Weights of a small mixture-of-experts language model, trained from scratch on English Wikipedia.
Training: a variant of SOAP for the experts, 493M tokens, 7519 steps.
Below are experts of layer 6 (counted from 0) of a mixture-of-experts language model. Rows are named router (the router's row for the expert), up (a neuron's input weights, with its number) and show model dimensions 64-127. Each number is 500 + 25 x the weight over its row's rms, rounded and kept within 0 to 999. Numbers have three digits each.
After each expert's rows: a language model's description of what the expert responds to. This comes from a sample of Wikipedia text that the model never trained on.

# expert 57
router:522507503475514517472462520539520466477528530496527469476473523481475472491528493478470484471532532509474502534512468518463482476501479484512530529521473491512536528524513536517481537473454479
up0:492505497498527530479463511466508521533502527484521504506482514527506519500530508488485477504476506525478493496492540444498568558557513467494513523501472505501518496529530497485546496496524466
up1:468485478526506523545459505521473501504513537464501473459503521484524492506510554544532523529486509495502520546532509514464506473466503474461507503502505531466469501502501488494522484537479497
up2:464466499464492503496505485519492490523491525468531544536489450495490483506490462541489525489460485529468469533502515525465539479547432502522536540524494484496534511509484506490522509481490468
up3:529527493524549479489511506496522480536519512493510489491483454442493474483493469499523534479573484506510478517506454495523474466507519490529464484524496509491535472529434527502472508533521478
up4:507492544514469521503442502483492501476546484515540495492491491462499492515474520516511535553493534505467483509537499477505497506509503506461513496524416497520503497538462526496474497518484534
up5:510512460458437543500494501451502467471526472526545494490479508465455515512477464497497497466493519500487498467480500508456508487475493491533573511478439480505524513472475483496492495460501475
up6:489496481470496484539463453543464504457475552497476471492498510502513447479538487508470536478511506519469502541492499487488542531510571551506549506492493461498547470494498502457526515548510487
up7:528480502506489489497525502481491528479467531472500484555518526502502491497491480492463480506472479514547461538487505501472545525508504533517506479516534541483511525510472466469548532513459516
up8:519461469515527494504506490508555527540508510520499490502478454526551470496501538499482562490500489499505492539511498506512517516508477489490519513493516502461469520530530493523480523485464474
up9:469482497503473492543507519478501462483520467485511501502493532493538455550520521527525478541527521505510492516511486483529499542481504474499483485540509533456509470536473492505487498486483491
up10:555502506490476533505476495533512487501469507527477522503497486541487528508506536492504495458540492511549489509487516523453433504476512469449562493513472473495496530495529515548517549508511477
Conjunctions and punctuation

# expert 6
router:466531501482535508493477533527520479503488524498513458479475478488477484464523503480483502492497497520477535520520470514462467472462458481486434523520464505502516519513538493514475532484507480
up0:525502494471529465518508513531484515467519511525499508452464478498529484485489519532535527486521488486454514514541489462511503468475508491506505506554484500491529512526483486472493523513534469
up1:492487513476531541441501546470500517497480504515496477518493516437511471505510459522504510534486529503484493510509505513485503525509505495536481427530492517544506514493506499484499520454502507
up2:500519487506474518485507522496478448523488520503522515503558451498512528477549541511536509524477487514530529513504517505492519466498509530524499508520476484505486525519530493482522509495477515
up3:481497489503511482480542508552514507511536482501471515508506491452488522488515463487483563527518496557466533525497458489460493522485496463504543494519493473511502474437532485489473528497504532
up4:491536495496510490567495511505476502507521515499510447497478468462526501509504486516480528528477533523511505540496486480490524485514500510488475501482518505520513500482438496563512496492496494
up5:500507520522541500530484484517496547463435510520504481475493497513491455514520489450517513515472484542482480513455453497507537455485494530487461491440482498484493497489473512529462527517485489
up6:514494483471503484507449484514494528456492490486536502457511488473493471507496499486488505487499476513479468503502499490477486528518523468489555499515535512509531498530494476450516520487495507
up7:451530518511481479469497470503515491503461528532509507495474518473476459461493513492498515496462491493510564531475511519481475530488488460458480501483501517469495484494497522514406519499499533
up8:485486492512474513479500535519516462508524530531517520449520495501456514467509512508561513510498518494503524520487512512485513496512508505526491474474564489485512460511506523467542532511471453
up9:502547469498492510530449491516521493490454524510506484511492484535497512493494514498421503520514476509479532478523487477458501479562514510483479499515515544503499533521540458521492504476529500
up10:496528529471466472490445538516492522505471524512485464538494517546523480482481522489488504476471497495493510526496469508501504515529539495469492520483480521497515489448543526474513537488496460
Word-initial prefix pieces

# expert 7
router:483513501488519510491460519545522467506460522491506469461475484484473478487522517489473482471503528532474512530503453480477480490507494462478465520497461480530533528523505535506474514493469469
up0:533553496518492485505524509523494476517484464455511464490501473519477494518493499490421475463508530512509462497473478477498529499500527453523478501482480480464488460438468522491517471528537483
up1:526487525542509552492534527532430512518508468514503502499492505488507513496505470516503491551549504521498532480520512471535500470497505493467500504506472479540510507522456508510501483510494494
up2:485521498489509457495491489478486467492437507501565499515500473461465501567477459487483497508509516512526511495497498511534489473479465502536553504516517477541521506488535541486534510506494497
up3:519494509520461527502480504503532523433448504527476562501488498503541515498538534497503463510484506494491510469521493475451479508518480504499516499496488575472536504470523498498493489542476524
up4:501513447510485470501461482490519489495479494529503530530476511478523470530558506503468486450547490522521483526519476523459480480524537453511487477514523516480502465516513504509526538518544507
up5:499504505508491498502504458476477505504510533509488499516495511525507522498478488510487532478512484548484523487471474503505520485489457492532477517506449497454471482563503475504503504466517476
up6:532507484518536477454518514512438464471520514488541512477476530499517511525525483462529524498466462497470524474524507525483539473457503485495483532464438515496461508479520513525496500523475502
up7:524506526473463521507483525529486476480516487487498527490528512520499486491560476494493533468502505522502480553471468510519523514482574493529548495487478503511534499457475461499506490471530512
up8:556529493509515492495483505513530535461511525463481503464470525504488498530456521513487481501545458530518491532471503501510494492485479485464481556482506488520494512531493521518523506461452510
up9:439517511501483478517487515518460506498498508488490509503515488485493494497485539523489505475528534530477489525485469484490496507503503487537511450531490474505487501527500420508504523496517482
up10:504500486493523521563471502512490496487502505490519442519472463445485514502462480506510512511532449495422468532486497462495491523508490516474500513486514484506546508470508481456508482492463520
Clause-level connectors

# expert 65
router:542497523480516504479512523513534486511508524522510487474483507498476471506516507483474464487556538532482513532505469509482480494495487462498441525490496453530534522520500501518478527477454482
up0:481471449524503477476490493502459524496519502495525476469471523467475520460505517532474499540485499523437556483516433507520509504474494493518447475503494513466560471475513505520497499495494494
up1:498481487495536478516511523524518474499531491509521507456510467514548521485445462496482445479513495526490556526530527462470501508497531474490479474541513523512487506519506503529491497468455484
up2:492480555503520513522520549512492499472540490463504497538496504450508494510473534486518459496541503517472511523496523508504505511476508492532504511518481441458477495470506481479509498522470484
up3:530498481514519487527527547536522498521511499484491485478541549545500519497446521491509475507523453507498501544485531537511485554485471461494487508542508480480518500492489499500491536513502494
up4:519468536514477499557501469517501494517496502504545491512534476487505499484499479487535477566523494459505510497486483510449501479526526497502502505492478491517521485491501544481481508514533490
up5:476504500545479491476506516509478486498534464478462500496524524516508533481516554522528451559497461551523489535486509542526508506539472504451490519511494494474539506479538504546535508515500488
up6:492523526519454477456497488448517518487453494556530497492511537533474510490486493513488467509507508540480460519484554510481426488532498493478485505517476487511495486542492513533471499530555556
up7:504520505480448501467475486479560488525527493456501449524501504527436485468503505519496477518456510480483517548516478477474549525514477501517482487499487512518499460484521510492500542514523522
up8:476505515534499503495472534506522496520484461505514466501469513546513492496483528508535490522520475505483553478516516540478495510492524499463426464488450495477498481497466496549511492469507506
up9:510500505516495505479534454482494542496551525466511469519496503502479571467532497494517519457465486454472510480506502498483476463516530486488467484515528464458494458492556523486516524466469538
up10:473520526535503487513511481454495494498548558513505462502493487483458505550516510536472537455491551482488526530482510471516540513487474502500509502477519510529518485461501491528542510541491484
Capitalized name endings

# expert 40
router:489440525469532514498490510508520479484548532504475479478477493489465475481525442468468479476522492487479513512526474519478478458459443479479530530506486471519522522525508516527475529475509477
up0:469523477457522467531513529479530510496492499484523552473504487540443504540487523491513517497467523557539518466478487524524475492501507511489494520472493484505478511504551520541509487491503473
up1:538493528461537493544454480539491488497516487486524515537495495468471487477472456491478449481496552480513491487508491469499518509500471535490514560469488510520518503523469500521486474475531470
up2:455471509510513495543488491523491488502549482475512515522516530492471516471489519452490473436522482485484511482525524500491514511502475488492491507560477495521513521501477488515476468513432505
up3:518484502493451504503507445505522525486498504517514452523517488494519470518530475478470519514502494511513465532509435484528510479484524477502515480482514522507515489523447529458500528439484475
up4:492507523514475495509509513461482470484502491506473464460505503486526481467526502473508511480544498503498503504477520492506447531453525516502468457506481514495499485531511501462538499516522481
up5:499515521460520491510505519550446478504502510504516521496518495489533470503504487492489495575508531489473464529484507480487462517499453480519510521490484476503482514515539450506498543482531505
up6:486513507487494521459521481447511508483498485497548491491480502512527474475500532491512470466515523519466536467509505520484469509483498456511517445552545502544558494460489435507487475498557526
up7:473450496488510476493497523507481499506497521465436470518510510530507512484532477481488484515471499512495512550511454500518507514500487495541489487519524481459482501508474518500493454487441487
up8:493490510494496527460474510467564487525500570533508511501490476504516496466477482516476481504494530508454466530490457504512503503522485474479519482487492479493507512522502453513524467517480499
up9:475549520526463530523501488516497521510455483459524490449499516454499485541508487508462527512527482503515526489446501501528503471512516505509493519499475507505488538536514513472483512527503491
up10:509521520482484535502460471476484512487548434531509495511521513483507506486525504550526508512498489526479505526532539499482433488475497444512493497497482442501500477542516513495526518483487474
Mid-word fragments

# expert 21
router:530506514478534512464472529544524463477547530502510479467473492484479469503524498475473474476513516481479528522527479505477481482460492474529517525512467500535534524526509488512482527487447473
up0:526474476523492488516512520549492459487578511490529477513552519545504508502496474469481483525508496520469531475506461509478484517464529462492508508533530535518479538475502521491513496447522508
up1:545499489502533469473470446509496501515525502478487504467505500452520491528490473537489521549480488499536520533512543521505549484501486480474527494492485497501540516502495515489484546495468512
up2:518465488501499489525451500497528453530470519519521442481491467462467501563528493501450469504546487507517505505515510520523495504472523508504450503499508537442496534485519493509526483494515465
up3:537447534489489479452530473560473483488463486501488494512501516491485516471484513487484481532497538503544576482520496522514523511454498492503515508503451472442484507525496501506485504507489472
up4:504481446451488494510515485510498498485498529483473451498490538480471480482471535500491501476489483528510493491508540477542509467512523513520501527494495516519515492525498502535517511507427468
up5:534526479477515514517458547514518449500534509521509501553477484482505504478516486486487460499475484493471508492463471529542490506495526491521502479517485485523519465474515463480463496476492489
up6:511496514504478489477487490536500561533504465498504547491470496514492490561491474500511501504460488520488533481471457497490487491473493515534518498475497489472479484503501478512514522490511530
up7:518507454540501508496507451494480471482503547541497473462485476486515512536489490498475451479517510517543464512509505486492515450556498502487502546498484506489504523520496475477495513507537470
up8:488468494495516542534444436482463498486515493530489519499512488480530521518528498515507543508504464494487496486536521492443473493478490497509473485505507506446461562500515494481514488473515500
up9:537500500506503458522500529487528466510495514502486496480456491516516467467485491458511434532459474496570531491486465487483498523498538464522503499494506506452502513509493519521561518481494518
up10:495514419435488512501506447533463481439483500502492473461535485545503480464522513497455525501512478537506494476470489498511504468515496503533527535540544494503535453522469511487521488480515515
Rare inner word pieces

# expert 15
router:545509509491532509493472533518549476491476519489521454467475489487462486503503485459477490488494501546463484522513450503467482495493482479527500516507485459500527530522524483507490524497476481
up0:536495491486498473524524480521538503529490520494519498490516466485504530547515480524496476453449510533514499487516485497502477467542508506526463508490454529472473487538549526506467462513530484
up1:546495487480497545497502511496518477489497519469498431478490514490458483493495526516536540477552483522479543474535474467548502527475512494556544493465547527540522475489519505481465489478550484
up2:482520461495523505493454489531497511499532462495527507465520505445491481484532481525504502532528503485486507469478553496515576501506506477490506515506537500531489503496467506499440494505507486
up3:495495570482530486479500522516535491550494569557565477475533487549540532465504515500486481521531499473512482482473507527528525487518556486495505513513492507496527506548473512494540493455519512
up4:561494466466493465514540511526507487517517482482490491496495500505461464510477525464520482497530496489499525508523537469479494497449523518516498511496520517499490497519504550497505494539504527
up5:453460523502510498489491481538513501495527506495530513517483497502539471481502502513501498519498545468490477523493473463517476531461481470490499504503482499500508511521475519543523504489454475
up6:491503475484533537497521501516516483509468494546511517514530496552480493486524482488521472523479514533506509485514479503484519535546488500451500428490482494468541534511537473522528558512501534
up7:535524511514490511509488479506505477495494526534505472454530538497482471502507529504492488502502503493544505516484459492490519508438465428479473522468485480531489510566479478515510474492515479
up8:476504509478510493534502540458499500476474503456494486471408491505500528492470501444455499497513537534546517502511512497503555501504511476527508463502499496480513491566495452450491502489457515
up9:473470516512521470504446463487525549484476530474533489462501499489516514488526492515463460470481503484509499519517478506478479550463443509490497464516505527496472474522537485478513452491481501
up10:504508521488457485508511534530515510518497535476511493498517523484513514503524492495542511542536544531525551494479491507470508489500517527513500505473451506512519477444503492491467490500502532
Verbs and verb endings

# expert 43
router:495533482490529515500441516517512474476509523476504459480478493493471476456521500481472470480521522479480463518523456512470477481540475489488468515482471501529519549525509522498482512478513472
up0:474481519498490507516427498538513522484498545505495462495520528523501502505517486498482512490451507506562490527509498497460505476499527513529504472500512570430510519546498486494498490492501492
up1:464493472491507499522508508461533433541503477504521476487447513511506491480486522489450474519489478509509499496498502538541502474520512510483498457478523514490500522524501494530515454501539467
up2:506530502487481490468475519444525492524509492516549528452477515493478525517505506476522507488499492512498470512467493464499496505481485454456453486470521525556487500528490521488528484520487512
up3:515496519504508527504456480504462470463487494487495487503495535520509514488536479473539465491509492557468494541511535488525505484489543498509509505529493479483512478495500529519525505471507507
up4:478517505548495489490511489491497541492487492499457485532531445529520531520521478487537520492500505487456502524471488523537510501544437509514518495484531531545552508494468493497468516489525512
up5:518494507529516525513471443523521541542494470492532504516475479509510523542468502539478538519473448493469481477471475492475476522485481508449484472478457470561516488478452498476496503481504492
up6:479477496487485500505499496485465450446488493486498519518534510518499506471514471543501523493476497478512486481547509490485478529545510518490465548534504488518514529481480520510498511502501518
up7:489482505522511510514481492495516504457485487513492493493507510494501499523503466516503486518486504492463488494498474488467543537584488516455463513506471474513500528493435502528486555469488506
up8:506516518485514502508510507533528492507479568477529470526470454509499515483489526512539502460510490565467495509453499496499497541486555476478544505495510536509540514465489497488516490483512521
up9:538516505514506486483486501514504500536520488508519458503570493536474469545507493475507480482470520523485508493516442522494486485546455479523500508495546532464493531530539542522482512464574511
up10:483474520522478471468494482466452516504498466491461488503506506514499514511502477493428495552511515482477514555514527489550488491512548496497462480490480505486435514509527483536481514526490522
Table pipes and list breaks

# expert 41
router:489512505475518523492488520539525462490518524503475480475473507474476469495529518465466476490534516491478502540516477502466468484503485486468444525513457466524544540530519522528475531478484482
up0:509493467501486506495509516508528490508528501486496470521531438488515485477543470497496480514516506497490475470480469593530449515507501461509502526496522486514484466504541500493501515479522519
up1:529508508450496473503462493553505460484541552498457497518495488532528513481511565453471500558509500491530573499489489494492474513505513449498505528497475502508482488499521528485497503482483472
up2:512467506469519551512503502512519512457498474468460527554471519490523508465513467427542478522498499500447459526540514503521510516558512490475505496552501471494453500485532497533497450488484471
up3:503531532526546477486540537549521485517537494490496525522518516489517532470458536505487533545483517547465521553521495540504499474497514501466524536534457498534490516501520489514524533495541516
up4:472515461459500487512491501485525502486521474528473527462486517489488495529539450490485516473488473553466507504481536564524497515510518510496494537509492539502479550539508524525497453568478521
up5:548507478461549489514513515510513515536489516472490504524513474497474524490515491515492482489510496535484468482484504515480455516468509518476488496483473490508557512464562472482531482492503486
up6:521514492458548492496524455541484451506493511493509490494478472505529454467507500511507494503488529506517512532485544525485518519550538484495482481520437494509527482516559519523545499505524501
up7:485516463476486526466468468508519487484490512507479508517519497475461504497521506472544471502475498535503438512533516476520512510505510480530507514441471482493522503461505479501496486530532481
up8:540508504523525524477514501444545473480506498491475494470510503494515484491465511534504494451529504501492460505525489544500533457514485505535460546487496487491485485553485488518498532481513537
up9:466472524524515516509547486499467497497475509539452449501501520488495520448502521501502511536488554523507508514472513538495497515523478507518527531472509533463519576503499541497498518501464487
up10:496502491466522471534530489508487533470536510521465478478465537475494525496500550510481521531537477514467481513483529514486514524510464539476509475488508517470506502498536470525487525444493477
Counting and function words

# expert 5
router:521467520475527513464505529530521466473506528474499485471474519479465469518528500469472479467536533505480488527512462506462472473492477481530506531506464498525539529529521518507479529485493466
up0:496478478487485487468511542467503508555493527513451478464496505514502495499501493540455489477514491525475500537507500502505512510540510503493497489511584500541514500492495500503509506468511543
up1:512559518493474512482467489500507499514525499523496484498475500464491484510543486480459486478494495495442524508500495471480483504468467495502475526498440536542486504483510475483454513466491509
up2:522467519505520552499506493552535467544509515477553453522484516556495485503486484517514518477516490508501485497514550502487497479481442539531522530490488506463513506494502520501485502516509490
up3:513507455520487495556478508517548521492506511485525483517526519453477487511498495460518506500518451497481512536516528518513539488508519554481509509504557465518479480506491509507536497483497484
up4:450486545508490446541499507527519486497508511477510510459513503534487479466524468449509479484476462492491486522505508467464525458497482517523539534524486556520498513532461496536502482515525493
up5:477510537495525506464477509521504490475541507499516492539492490534484502497503556536513485487501543543519503511537489488492483486499518509494480512512493500510532525513493518465535537562517494
up6:448533515490510483497491512493480518502555504482517491503512519516487483476442485500544505483479503518490499511464478518493520507507515503497490496480529492473473506480498449529417546498513531
up7:497504517483495485481496497474463502492554512526529525463482516477467509483529522545531520511510454498496514491486500486491516488514490518513535510481508497477496549510471514529513532486464517
up8:468506486493484500474525496514570530498451544518564468556511542504505480484519533525482517444517425474490489518485544532509530496482504483484496485496527494470486518518521481500537541477535483
up9:483486489480465493500442528482496486498484493533497536498514541524507489531537502487526562536464446492523516528484489500479500499503461497502505518483490495505551499514473455480500559486497496
up10:515464482500519490500496485455517500479519481487470479526465450522504497498512500473478519504526509474514511549494493466463538507530464494486564460471501457485524499468468499486513559481500517
Word-final pieces, year digits

# expert 42
router:527482524477522512469488522533525460480507531469500487475474499481474471509520487467474470473529510485475501526512467511467471477497506477497504531520459496527527542524503531528471528471469475
up0:538505510500564483481512542556555494524510529495541519527500480518498534431507493510510511541489466470446525516502513516473492550450536473474512539515516522504505511482528493539454493491484488
up1:512474476473511523490483544473516506534452457477532459482490503503548498485518491501510483490529473499504505522545469543457513537481474473470447527536524504473517461513489530497484442481520498
up2:526508509518495487527504525518501504499418502501546444518464565518503460482480567537519495474482496524533505529488478506489491470486492549510514561519535440482542473502525482509516474485506499
up3:490555516507512529516503530536520535515531498485512469449495498520500482488502489480498484490513514489515513515453455499472530501480490504490467472483446502474499515508527511538496503463518476
up4:477464483510508486492476521490480470474534527476527472497502476557519490520536490492524491530494470499480506528505557521498546530498529516494536500517484468534507513504478466494485549495464533
up5:491485524494480510485531501554518475513473516471537501520473469491470498552487479465480487495490534499507519549479496531475464466473508458489471533472511492491511507555482444523523499449496512
up6:489488493542473517495518492495508521490454513492454541548511514512480543454490533502490519506514511525555438497472476476498459494504504457550516547518476479519514494480506522498477509505517505
up7:503507529547495557508486482494473463464526491505507479500537492472462508544473455469518504511484456493536462529484509518489508527510502501483557531502499491539502529538491443496553489463465480
up8:488455484490503491489490485529501484508512527500489532497487574496514480504540495506462507513501532452520504489521499508490543540495523544537545474508496560496497498537470465490493520518461484
up9:464519510528509478518526498487511522492487529504479531454504496511487530504490538435464518512464483474482510509474466490530464473487524525494537507487476507467468507530506495527472543551476451
up10:502518453509508445528463444458543495530499542479520495468510519473522458517457459536532494508499497462521521478508478483516512484507494491487484521508509516490538529516505504496483525477489497
Line breaks and headings

# expert 53
router:488470529481540507470513518520515471480509526513496469466474498493455490466512523481483498506501472508480558536533480505481469479485461503489535519535485505483548509516508519540493535475505477
up0:567506456470497534506516494519499480547534558504489501488550499485519497490497497529535473492492507538483492559510512501479538520499445467495449502488543520513478517524479549481498534497463514
up1:535502507480510508531457498452491477482527488517516499482453489504476524462523503491523493491503499506508513529508530521516518504467517505521514515530457481494464462500474513489513520527499528
up2:495499551482498500490471458498513493491508448498490485519474503520526496438501469486499556509474527496482530462515466545521483513491516547494451532516534534511514523497485525533520504486509477
up3:496488490510536482551467456491520551544514556491496513511492475514494455507496495521498512512486474514482500496508492487505515529499484481472496499478477503488513468485507493512535544527493508
up4:536496500479558541566507502491540516519540509502498528494519529501528482477558534556539503469494500547509511520512507487525515519470516503487538548469506506506520488536495488529475461529533519
up5:510519472483523533511497475499461494511461506495489502484509541540468499503507467551563492492471470536484519535512487504491494503520479518463555518494541482503522482514490535518498586510500527
up6:532493493502510469486475516491478487478494556479497490502465493445507471503495509523542507455514472514497499502508492491516514506507472478507499553462546492491524526523537496473482513503499528
up7:563446449465512528499476495468515465546479549481490510497505491511491474533524497494545505507455508539512509516517499490526490504529500461509505487472530538478480495520488505494485547491523487
up8:514495474486575489460471544490490487494548458502505532512548503446522495493535497514504450518464530537520509481471513503507485485532502543531483552505557484499501489527549492531499528495482518
up9:492483481489520502552514510529501511522512452481472531506494484512504449545490481487492510471542493480505499470481511543476501525492522492454518492538512533516557536520540475537482478532461472
up10:450471488494462498534498506541492500484493546480483491521553475506471504482496510487456541496523489538515509511487497500519465494515471496545499542523492509511513506546480514526485480523458521
Verb stems before suffixes

# expert 19
router:515509487480532509487471528525524466499496527481532496474480466475479484481511476472481494522488499530469539521515470496474483488482494488496491526476487491503539522516513512523484525487475486
up0:482542462476511501496528484522533516483496513458462467517512498456494443509478494462470473471459506493494476497507493486462488518473528496500494510511516499534483498476505442493521497511484514
up1:505483481472520531493472541495479507494489516495528489528476491517478487499493512488525449470542497520518538525525485472502548495502488559490502510482491500499409544499546528515499514498510465
up2:477478487505562479506461517478533491511478526524503494490479478489516468524534455472530473474494464500535504496497473512439509500507496494494492485503476512521468439509514507443506492522549557
up3:513506475492528456490488488531513470455508515485514513501525494486492499463479502442450485474482541495511494507514538518509544508505506473489514516487476554454501492509476491502487514552482511
up4:517542540534477518525514531550487493478540523494530504468514509485516481473477435494481476510528451493518508493510498525499527530519506488503483489502534454486481495534497489535517484517482451
up5:448511548477483528462525494538504451522514508468502515504492510503510460492483509471480486489512478465507517499517495502451533533445492531467445494510504498490507530487529517521538535468492483
up6:498549505544482502493496523534551525535482516510500518488514439512491460485483499513520531514498499471515512526500489494464512500536519470516498480472503487456544521552494466519517556504517509
up7:486507467484528455533412492491534473459492500510514476507493509469526500444510534506483505480512517469521544498501465474498489524480505471513479499503499476531519535492516512462490507478489501
up8:511478526499519446526524480497474475510527512450512521499468467470479518505473482504500547513479510484516526484514510474524513502500462517496487503476430520524478500524505481540472538505492552
up9:533512508471474527489483527483556509549474458491501494513502495492563495526488500499464482478485492505536533498528493578466523455480456508535485528519518494512497512510485511502458510452505530
up10:484498510470465484503507508507448526564545472505534491482522468478514505499517496496521495508447528506527514536489500551490490517527529469460471505486503493521516479491497488508474526489473462
Verb starts in narrative

# expert 9
router:489510516489530511481502525533517468487505519462503493477483539489471478452520503483486486489497521581483491514524480509471475461477518497458528526513485494499538521519529515554482522497515475
up0:493488535477469476518520530526480499510472497527510485528511517518515476494464529480484509506475503484473501486492462465493482488467501505446470501425490511523497485515508509504480518491478432
up1:475504483516462541508519484494519507434517452502471526490438496482483534500493497498522481499526559505496479468443504491522511525529525505497474528492435531520460503519512517495488471537490482
up2:501459501534501481494527529501517489500468484474486508506516528545504562482474511510457500481531513492485501502502524516519459465506498539469490521432509487515512481556540490500460511517534514
up3:493553463501486534492503521485511481492502497470469467505454475474517502509494504536509557434523518536493515482501478483528474508511514498537498478532487519511484508468478494495493471547467530
up4:519488529536492478467504505498518465487519502436481487459483492447474467521464490486547511497494500525544474498508493484436510482528502501483482506452503492513514511496473490475492509526499489
up5:489494497482509520507457540499490498500478485510511529449542445518497508496510507480565496522540509550540504470503488510544505492470509500527524514490490548510512495512518513551455466503478507
up6:508512468460507498525488465473505473473505539520549480503485458516491509497539497524521516562504475501446475504497495492515497519489531515539483533495485483531524482498503540481507490515470500
up7:492493542512502490508512494476482537449504510451502478484523512502457520502506521438473508499492491495484460492504481485502453527452481507508517480507452538540467476498535477461529491481507488
up8:502504493528471485540517530500510513512491504490500474494500498515491510552480574538518485488485456533490485519484471456473459529516493530534490521476475511490546512523474508531468511488502536
up9:542507514478538487562482480483513515515495537500472519511520449508522480499522507490496482477437513476471505521483504499508472453516519487523512483480501497526529484478493509482474536509498447
up10:503524505504512498481493513489465476466485478446505459481474528490527474440508473512498475486494556524514518504516526462495470509560504497507485560503512507506485512516518480540473481500521442
Word-initial stems

# expert 61
router:472450525466524511454509528529525469513510529474476491466480495484482474492529480477469473466548479484486494538515482517476474469477488493492498532527489504545536522522513528516492526493456470
up0:501489492541550495472519464507543511522532525493537532486496461514494472500501493493504471529517489500474499531454507527531554529482509495470512504494476493517525543461522488478524487495496481
up1:496503498516499515538504529493536484525491447538463484529493461492542523501516507504495503461492516491494493517516434519458478474496501517536473522483546481509536481480471472474491518494551507
up2:539467504535512541503457528532524494520506494486489515483508492497520485471504520505474525477522489491498466449479539502474484474489476466540503495504493566560486490536449533481467492505490507
up3:479467476482478469517513474538504503462519507496498466424523530528511498488518525516506504499477491541505494522463417485462473475497481524515501496505502551525530512497469524498498482506470458
up4:479458519497533512492500493520523545463489520522476521444507509496511474459501484486497492509446467497500548526503526534507512513496457485547527524481578482505494504506500518511492541529524507
up5:540468491491496475499527502500497462504495467497494460548482485511491509494481494480470486476489526533485483475473485473484482436525472521461443521513461456476503483544506482479529521452488500
up6:532512495531481493505519498497476494495508520498462487500529483497471486506477547465506492538528470566502524534465500483489488477509510477453510544503523463523470499517519498528510483483466462
up7:482539475486489534529469502549485439493480532514494499495462501520511505465506433545523473486510453488499525537485494522509498515512458521479520524514505524512508477517468538545534492537473502
up8:530529495544482475437501506455505511504501477488543517535485529438507475487504462472496525527499469526508542545505518502513511534512482526474473542511431513537511518495490494532503509468478496
up9:489553528512498489524503507506499437503493502499493518466480519533500528507491533458500529527486508456479538475537528469444519498502507498533518490460500495545496542512497527523493503479511484
up10:512520503487528459531476473508505472468513562471518496499504447546522501510494486493471500508515506490476493546529478491531515494552531519479486486509520504567510528504515476500520530491499464
Foreign names, multibyte characters

# expert 14
router:509462504474528500478493525507535480478467514467491509496465491485481472485517498478482501469516500489465484517531480504468479477526511445490501514509484501510513541546524468516495500481493488
up0:512504484482441505502534478495472529499514465550488500483567530528531473488470538481469503508506536530483496492481469519520529501517503543489506512466480508558493481484519515517509529515517535
up1:464484502504519479495508475519492506520508491492562480508425480531502489492503489510467562491536501482525515533474479457488476492504489473473529496519477485492524484468471494503461522452495505
up2:479462505504528493484496510530447529528483503505486530500492522522477489453539489540526487460500492519496499489474460520492483469504489528495488507492492492526516521506501532491498489503487518
up3:565529519494470498503525488485522509515501504506526479503523477516481534493509516453524503549468515494519489455500526504536464545457495501526511515498501532497488498473516511494515478504523491
up4:538534482493500482520475485459502508487489535503565522505516480499519485485481513487470526471470472527543496520525477506503527496519528479505465519519477487493518514469470482475530467506533447
up5:474505494520467544527479456565469516475511466521517510483514549495493474521504496466492519505489483499526526535520543450499487514496464567547486508513520530488523494509532505444487509525490526
up6:456519492519529499469478549531495484526455511532505473478547503498477499526538508503536518509524495479451513509533500502484509505485477513492521494527521479528493507461487504485503500496529465
up7:525510484506509504512469519500501502550486478548512502481506545502522494513461524494532443487469490495492491456543473525493466518473540484519545470576493526495538472502531539490446472488471520
up8:511500490509512540501498472483523488490511419491488462496505484516500499466513524497476526478463494500454509487521502526497506471523508463536528490496477502458450492504506506524457505502493485
up9:506429492499563541512459477492501482466516459507478525538496505487485479473522479460499490501529512513542515480526491484503513497488489472483529458484512521512491451513497514517523543502519493
up10:512480517444518514478472479488529468505509539486488501523515492472496478500479480483479491466465496500481432523477443519531457500467499477484500538480511526518520553499507479549494525474495518
Paragraph and section breaks